config.yaml
n_layer: 13
d_model: 256
n_experts: 48
experts_per_token: 4
d_expert: 128
d_shared_expert: 256
activation: "squared_relu"
moe_layers: [0, 1, 2, 3, 4, 5, 6, 7, 8, 9, 10, 11, 12]
router_score: "softmax"
normalize_top_k: true
routed_scale: 2.5
balance_loss: 0.00255
balance_bias: false
router_noise: 0.3
shared_expert_gate: true
init_std_router: 0.0126
lr_router: 0.00131
vocab_size: 29640
norm: "rmsnorm"
norm_eps: 1e-06
tie_embeddings: true
optimizer: "muon_variant"
lr: 0.00292
beta1: 0.95
batch_tokens: 65536
seq_len: 512
train_tokens: 389600000
steps: 5945
dataset: "wikipedia_en"
Below are experts of layer 3 (counted from 0) of a mixture-of-experts language model. Rows are named router (the router's row for the expert) and show model dimensions 0-255. Each number is 128 + 24 x the weight over its row's rms, rounded and kept within 0 to 255.
After each expert's rows: a language model's description of what the expert responds to; "comes after" lists some tokens at least twice as common just before its tokens as in all text. This comes from a sample of Wikipedia text that the model never trained on. Tokens count by the router's weight.

# expert 32
router [154 124 123 104 138 124 119 115 142 111 127 132 153 146 123 136 131 126 112 129 114 112 105  96 149 108 166 150 120 132 131 120 131 142 107 123 126 118  92  74  86  99 143 101 137 146 154 133 125 126 170 118 155 154 133 152 100 123 142 160 122 147 117  86 153 162 160 104 156 112 107 110 146 153 156 179 133 113 161 106 125 147 188 118 119  85 141 149 169 117 111 138 150 151 124 135 159 124 103 110  85 133  98 129 168 130 111 145 116 148 110 187 134  98 170 105 126 148 151 110 125 133 152 106  94 175 119 149 101 140  98 111 114 161  91 151 124 182 130 149 125 129  84 158 137 139 141 129  90 161 108 108 120 134 148 126 135  60 128 158 141 160 123 122 118 165 166 117 134 117  99 150 120 146 128 137 127 141 142 152 133 127 166 166 119 135 164 124 166 117 123 151  60 112 147 144 120 115  75 122 123 119  90 132 110 130  63 134 119 149 154 102 111  88 165 112 109  97 154 132 134 135 132 119  74 133 162  93  97 153 140 115  81 107 130 134 161 108 102 136 157 133  81 139 118  61 105 124 107 141 115 132 122 150 106 120]
Colons after infobox field names, list-item hyphens and pipe cell separators inside tables, as in Species:, - Family, | Yes.
comes after: " |\n", "\n", ")\n", ")", ".\n", "1"

# expert 4
router [158 125  96  84 118 128 113 112 161 113 104 102  92 142 167 157 106 102 100 101 148 128 108 122 153 145 137 112 118 161 140 131 181 107 141 144 106 134 117 160 140 146 134 146 110 119  94 106 134 114 142 113 140 101 128 170 118  95 141 148 172 121 119 147 136 141  71 139 175 111 114  80 153 118 120 162 115 100 140 158 153 111  98 127 139 116 137 140 127 121 130 126 163 108 131 108  77  99 151 137 130 161  89 122  70  90  94 119 161 144 141  98 139  96 134 147  92 126 119 126 124 106 114 122 140 132 123  98 124 140 121 101 112 160 127 149 143 108 127  83  92 150 127 137 120 140 170 117 122 128 134 123 107 122  83 122  92 167 129 142 157 101 151 128 113  63 119  60 113 107 165 137  94 131 155 116 141 117 108 130 134  94  99 166 125 127 115 141 115  99 103 148 106 126 122 145 123 110 122 123 115  99 116 110 124 120 120 125 166  87 112 135 155 130  95  98 119 147 138 133 176 131 110 189 151  93 110 111 111 137 104 169 206  72 137 120 129 114 145 117 132 113 140 146 138 165 119 167  88 113 170 114 171 140 147 112]
Slashes, colons, decimal points, percent signs, superscript braces and digit pieces inside numbers, fractions, dates and times, mostly in tables.
comes after: "19", " ", "18", "0", "2", "1"

# expert 39
router [102 188 129 132 153 145 146 120 105 165  92 134 159 150 118 109 166 141 122 163  96 140 184 111 139  91 107 154 169 126 126 171 115 166 119 134 105 105 166 128 118 125 147 136 114 112 131 145 139 124 143 106 134 135 157 124 113 113 122 141  91 139 107 135 169 156 149 121  97 116 126 129 166 138 139 128 156 153 132 128 146 134 121 103 125 120 150 123  86 158 159 128 117 102 119 167 124 149 127 104 136 131 163 117 143 114 105 159 167 149 105 129 108 105 150  93 120 146 129 140 101  92 114 116 162 118 202 169 151 129 101 163 116  83 123 136 158 116  93 170 127 138 169 130 106 152 145 120 146 104  98 102 136 153 125 109  96 106 131 132 115 165  78 112 101 185  82 141 153 163 120 103 119 101 105 118 139  37 131 147 175  55 153 144 175 117 140 118 162 126 168 156 149 111 139 147 113 132 121 154 138 112 109 157 135 152 143 153 145 135 120 115 147 122 106 110 142 113 140 132 151 116 102  92 141 120 105 105 110 104 138 155 130 151 132 106 104 123 143 170 132 143 123  84 121 132 135 137 120 155 109 114 107 116 156 148]
Function words joining clauses in prose: and, was, is, as, that, which, often after this or a comma, as in this was demolished.
comes after: ",", " it", " It", " which", " he", ")"

# expert 18
router [152 102 103  99 150 137 148 103 102 108  87 102 107 149 126 144  87 103 137 101 145 103  94 121  85 178 170 108  95 131 136 118 134 138 170 168 116 141 100 115  90 104 151 120  95 134 104  87 139 123 146 113 104  87 101 175 159 156 118 123 161 132 155 145 150 149 119  95 144 117 153 132 120 106 106 119 139 107 108 123 113 110  93 160  95 147 116 140 170 181 136 126 146  69 120 133 155 114 107 125 132 152 103 122  86 114 126 145 173 132 108 128 164  98 140  86 130 157 121 185 104  88 121 138 129 121 115 123 121 143 120 114 113 129 120 147  99 102 130  93 119 151 161 129 161 120 145 120 117 169 176 118 101 119  90 140 107 121 105 112 137 118 118 157 115  66 146 123 120 156 105 174 124 111 143 148 133 156  93 119 125 106  99 104 179 143  84 209 135 121 142 125 145 106 111 149 110 146 150 113 111 106 144 110  99 135 113 127 117  98 111 117 108  96 109  98 143 158 134 131 150 162 103 173 159 107 145 124 149 134 148 146 149 101 145 123  92 111 148 132 125 129  90 123 159 117 107 147 100 103 126 118 148 108 156 111]
Capitalized The, A, He, This starting sentences or titles, as in The Sydney Morning Herald, plus New in New York and New Orleans.
comes after: ".", ".\n\n", " \"", " of", "==\n", "\n\n"

# expert 42
router [117 139 126 138 151 116 136 124 170  96 129 108  76  67 143 102 127 122 135 139 135 146 134 117 129 133 168 119 122 152 106 128 127 120 129 168 128 135 157 161 152 132 141 129 118 144 126 153 134 120 113 148 161  97 117  94 160 110 159 173 140 171 135 105 178 105  87 151 133 136 175 138 100 169  88 107 105  75 122 122  93 109 110 139 120 140 146 106 155 102 131 133 111  93 166 123 180 122 121 114 132 127 113 132 144 121 126 109 162 103 176 168 140 105 131 133 148 158 146 108 148 169 140 112 138 143 137 118 152 119 163 101  98 122 132 118 158 142 100 168  95  85 111  98  87 145 102 137 116 109 128 214 132  81 127  94 102 136 128  77 133  97 136 137 136  94 173  95 157 138 137 134 103 132 120 140 126 136 111 107 115 159  78  92 117 122 118 159 116 152 128 107 165 161 113 116 158 163 139 109 131 111 145 101 159  97 148 107 149 146 138 135 143 140 107 174 102 120 108 130 155  89 106 130 153 106 168 171 131 126 112 133 143 136 148 100 110 116 156 125 172 185 141 132 131 154 115 140 137 110 115 121 118 153 106 117]
Head nouns in names of places and institutions, such as States, University, City, County, coast, capital, plus words like film and government.
comes after: " the", " a", "'s", " The", " United", " New"

# expert 23
router [147 100 142 116 147 104 163 102 118 119 110 131 156 121 121 129  90 129 170 126 134 104  92 137 145 127 112 182 123 146 124 138 131  81 113 117 112  89 152 147 149  88 133 103 144 134  98 135 147 117  91 168 140 102 157 100 145 130 103  98 116  84 128 135  98 151 123 138 154  89 147 140 122 119 135 124 148 144 127 103 128 165 113 150 109 144 131 113 151  97 168 129 153 165 138  81 107 113  92 129 155 132 141 106  83 157 106 106  77 113 128 119 122 121 152 124 182  90 127 115 124 178 130 107 151 136 105 164 131 143 159 113 150 114  90 142 189 136 128 141 145 137  93 104  85 161  62 125  87 165 160  94 142 161 114 141 156 129 142 161 146 101 131 137 161  92 118 181 118 109 102 121 136 116 144 129  86 132 150  98 101 151 138 148 118 139 103 169 114  92  70 147 150 133 123 158 118 129 148 110 124 119 137 139 148 159 100 151 117 135 155 156 101 140 150 115 146 170 116 116 106 104 115 128 142  99 134 141 119 125 162  93 135 126 111 137 157 122 116 117 132 190 113  95 115 101 128 114 119  93 140 128  93 101  76 116]
Heading equals signs and the first token after a blank line, such as = 2016 or Species, opening new articles, sections or paragraphs.
comes after: ".\n\n", "==", "\n\n", " |\n\n", "===", "-"

# expert 34
router [139 146  94 130 146 118 173 133  80  71 124 132 140 117 139 117 140 133  88 119 151 114 112 135 117 159 132 134 172 153 103 158  94 130  81 145 159  95 175 157 136 154 119 159 122 142  99 126 105 133 138 123 147 150 167 142 144 112  72  94 114 117 108 106 190  98 134 155 114 174 178 117 111 170 140 151 132 135 159 123 117 118 126 172 128 143 133 145 136 115 128 115 109 125 153  63 125 119 171 144 155 120 145  95 133 108 148 124 114 136 142 131 115 131 124 145 147  71 136 141 158 158 137 129 116 118 159 167 108 140  84 121 151 114 120 160 157 106 147 141 131 107 125 111 132 140 118 108 144  87 155 144 124  98 128 117 149 126 155 126 102 145 148 129 159 163 100 154 149 139 147  83 109 174 157 134 153 138 121  99 139 134 105 123 145 140 182 128 104 157 153 152 175 143 134  59 144 127 147 122 139 120 169  95 126 120 164 148 155 115 134 106  97 166 107  81 160 111 157 158 149 127 116 121 133 124 117 127 116 162 146 149 162 101 167 109 141 129 134 144 132 122 159  86 127 117 154 131 127 111 157 143  96  89  86 113]
Object pronouns and nouns ending phrases in biographies, such as it, him, time, career, season, years, often after his or the.
comes after: " the", " a", " his", "'s", " The", " this"

# expert 9
router [137 131 119 106 138 132 118 127 157 114  97 107 121 117 152 140 102 117 114 118 152 145 110 150 146 157 132 125 131 155 116 151 160  91 105 161  90 168 116 136 155 147 134 125 100 128 101  98 125 131 131 123 132  91 115 160 131 123 124 138 160 139 179 159 144 144  94 116 140 132 138 119 122 128 144 131 146 137 124 144  98 129 101 128 138  96 118 146 143 123  87 136 152  94 127 114 101 142 140 139 127 134 134 113  69 114 134 133 186  94 127 104 123 101  95 140 138 171 102 170 151 107  81  92 123 133 113 107 108 134 126  73  88 123 135 130 104 146 149  81  89 147 132 141 145 152 125 113 102 137 115 136 137 127 108 103  70 148 110 116 107  97 161 160  93  91 179  91 104  89 185 151 109 116 169 163 142 140  96 109 125 103 145 134 134 155  94 161 117 125  86 166 134 157  99 150 119 141 149 129 117 118 121  79 152 118 147 108 117  83 116 123 149 128 109 127 141 141 107 167 154 126 122 188 145 104 138 127 106 138  93 147 180  68  91 129 116 133 162 124 135 141 158 121 181 181 138 169 122 141 139 105 151 127 172 111]
First capitalized piece of names and titles in tables and lists, such as In, G, Mor, Go, plus month names.
comes after: " |", ":", ";", " –", " \"", " on"

# expert 2
router [111 119 128 103 105 140 141 105 141 160 129  95 176 139 156 129  67 116 143 119 145 177 105  93 129 155 153 150 122 156 123 140 141 118  96 145 130 132 145 164 129 164 153 111 163 144 121 101  88  72 125 143 105 124 149 132  90  95 172 114 170 135 147 104 168 144  89 141 168 121  97 111 145 129 119  98 127 115 150 111 109 129  90 117  75 119 129 130 102 163 105 124 129 158  82 149 120 115 149 159 115 128 154  86 114 121  86 134 156 102 171 142 114 153 154 123 107 166 145 131 153 176  97 128  98 147  83 148 153 148 134 157 129  96 124 146 135 124 112 153 155 119 101 145 159 107 147 139 109 103 105 135 101 138  79 130 130 135 142 170 159 144 135 138 141 148 168 134 118 119 109 140 175 162 173 130 114 114 114 142 146 134 147 121 142 122 156 164 114 131 149 140 149 142 138 165 135 164 151 135 110 119 149  96 133 120 122 124 125 167  84 156 181 128 161 113 110 140 100 153 110 138  98 104 127 147 139 121  98 162  84 128 127 110 107 120 148 119 132 114 131 103 170 111 168 145 149 140 109 131 144 138  72 161  78 156]
Field names and headers in infoboxes, tables and lists, such as Population, Location, Total, Date of birth, Platforms, Coordinates.
comes after: "-", " |", "|", " (", " •", "\n\n"

# expert 35
router [122 110 148 123 145 114  95  96  88 106 168 121 113 128 138 145 113 124  95 134 126 144 119 153 147 112  81 129 101 151 131 123 117 134  74  73 126 141 126  82 113 141 126 166  98 114 138 115  71  99 129 113 116 110 140 112  96 122 152 140 107  95 122 124 136 131 154  70  81 113  92 127 133  92 118 112 131 104 116 129 116 136 134 130 138 153 111 144 161 111 114 113 154 162 139  96 105 165 143 154  99 105 110 111 161 152 120 109 123 124 130 102 152 178  64 145 155 136 141 141 170 104 141 179 135  79 111 137 110 152 168 114 124 158 166 137 121  93 164 143 119 123 175 140 147 126 131 152 174 150 170 112 124 106 133 111 153  95 159 160  90 118 125 133 102 100 138 165 118  99 165 132 105 131 117 160 127 164 121  95 127 109 104  75 159 130 135 175 109 132 103 149 154 162 136 147 108 103  98 148 122 109 101 150 149 122 154 129 114 139 138 127 103 146 130 101  92  79 143 125 136 138 149 168 113 122 164 121 150  96 138 107 100 191  96 126 120 108 104 144 184 135 127 129 127 137 123 118 115 113 123 125  89 146 147 143]
Leading 19 or 20 of years after in or since, and space tokens before numbers in tables and dates, such as in 1985.
comes after: " ", " |", "|", " (", " in", ";"

# expert 27
router [100 127 109 101 135 112 109 100 123 110 187 104 142 135  89 100 152 109 169 106 135 103  95 112 126 116  85  95  92 157 151 127 156 140 151 138 103 105 124  82  90 143 146 148 120 103  92 123  77 145 116 135 126 121 150 133  91 106 146 157 154 115 120 142 107  82  85  92  97 119 115 103 153 108 168 121  99 111 147 115 164 143 114 161 141 157 160 139 107 125 157 117 144 136 118 100 166 135 136 131  78 145 155 145 143 129 181 103 113 149  80 122 112 164 138 113  93 158 178 152  83 179 105 142  95 188 104 135 168 138 118 145 146 158 138 133 154 104 142  95 139 134 172 125 154 107 121 152 109 157 165  97 126  96 115 106 149 144 137 139 140 106 134 135  96  96 161 138 119 114 119 153 128 147 112  99 103 131 117 117 131  81 113 135 117  89 160 101 112  96 141 143 154 118 102 125 108 142 143 128 104 105 106 104 115 113  98 131 119 131  82 103 159  99 116 106 111 102  96 120 120 148 135 133 165 124 148 141 168 158 108 134 149  96 124 113  90 128 125 161 120  98 135 153  97 157 122 150 144 119 156 156 116 132 149 125]
Single digits and small numbers in tables, track lists, footnote markers and scores, such as 4 in 3 (4) or list number 8.
comes after: " ", "–", ".", " (", "10", "20"

# expert 37
router [139 136 143  90 124 109 129 126 177 123  90 119 125 123 183 157 126 114 124 108 144 130 100 137 128 157 121 105 163 138 135 120 159 112 163 177  98 165 114  97 102 174 145 128 116 109 101 105 133 143 121 112 105  84  91 135 145 115 122 191 175 118 135 137 159 120  95 158 163 137 141 130 136 119 121 125 122 103 128  96 112 129  95 137 125 114 142 123 134 119  96 114 106  98 120  98 120 125 129 145 141 157 100 110 101 108 119 120 146 114 149 120 130 123 144 121 155 158 116 139 135 130  70  94 139 118 124 107 102 142 152  54 106 141 153 147 140 159 122 104 107 164 111 143 155 142 136 114 131 142 123 152 124 122 123 135 128 150 103 105  97 108 138 149  98  94 180  88 140 112 184 173  83  96 128 162 120 119 103 146 107  85 140 126 139 142  76 153 121 128 104 141 116 148 165 175 125 124 138 166 113 106 139  93 158 117 126 111 122 100 112 121 127 128  94 145 132 108  87 157 158 126 111 203 143  89 126 135 111 145 112 151 161  98 108 109 122 118 139 112 183 133 151 138 141 162 115 172  91 127 119 130 168 150 179 158]
Em dashes filling empty table cells, such as —N/a, plus first names like Richard, Donald, Alfredo and election "primary".
comes after: " |", ",", ":", "-", ";", " and"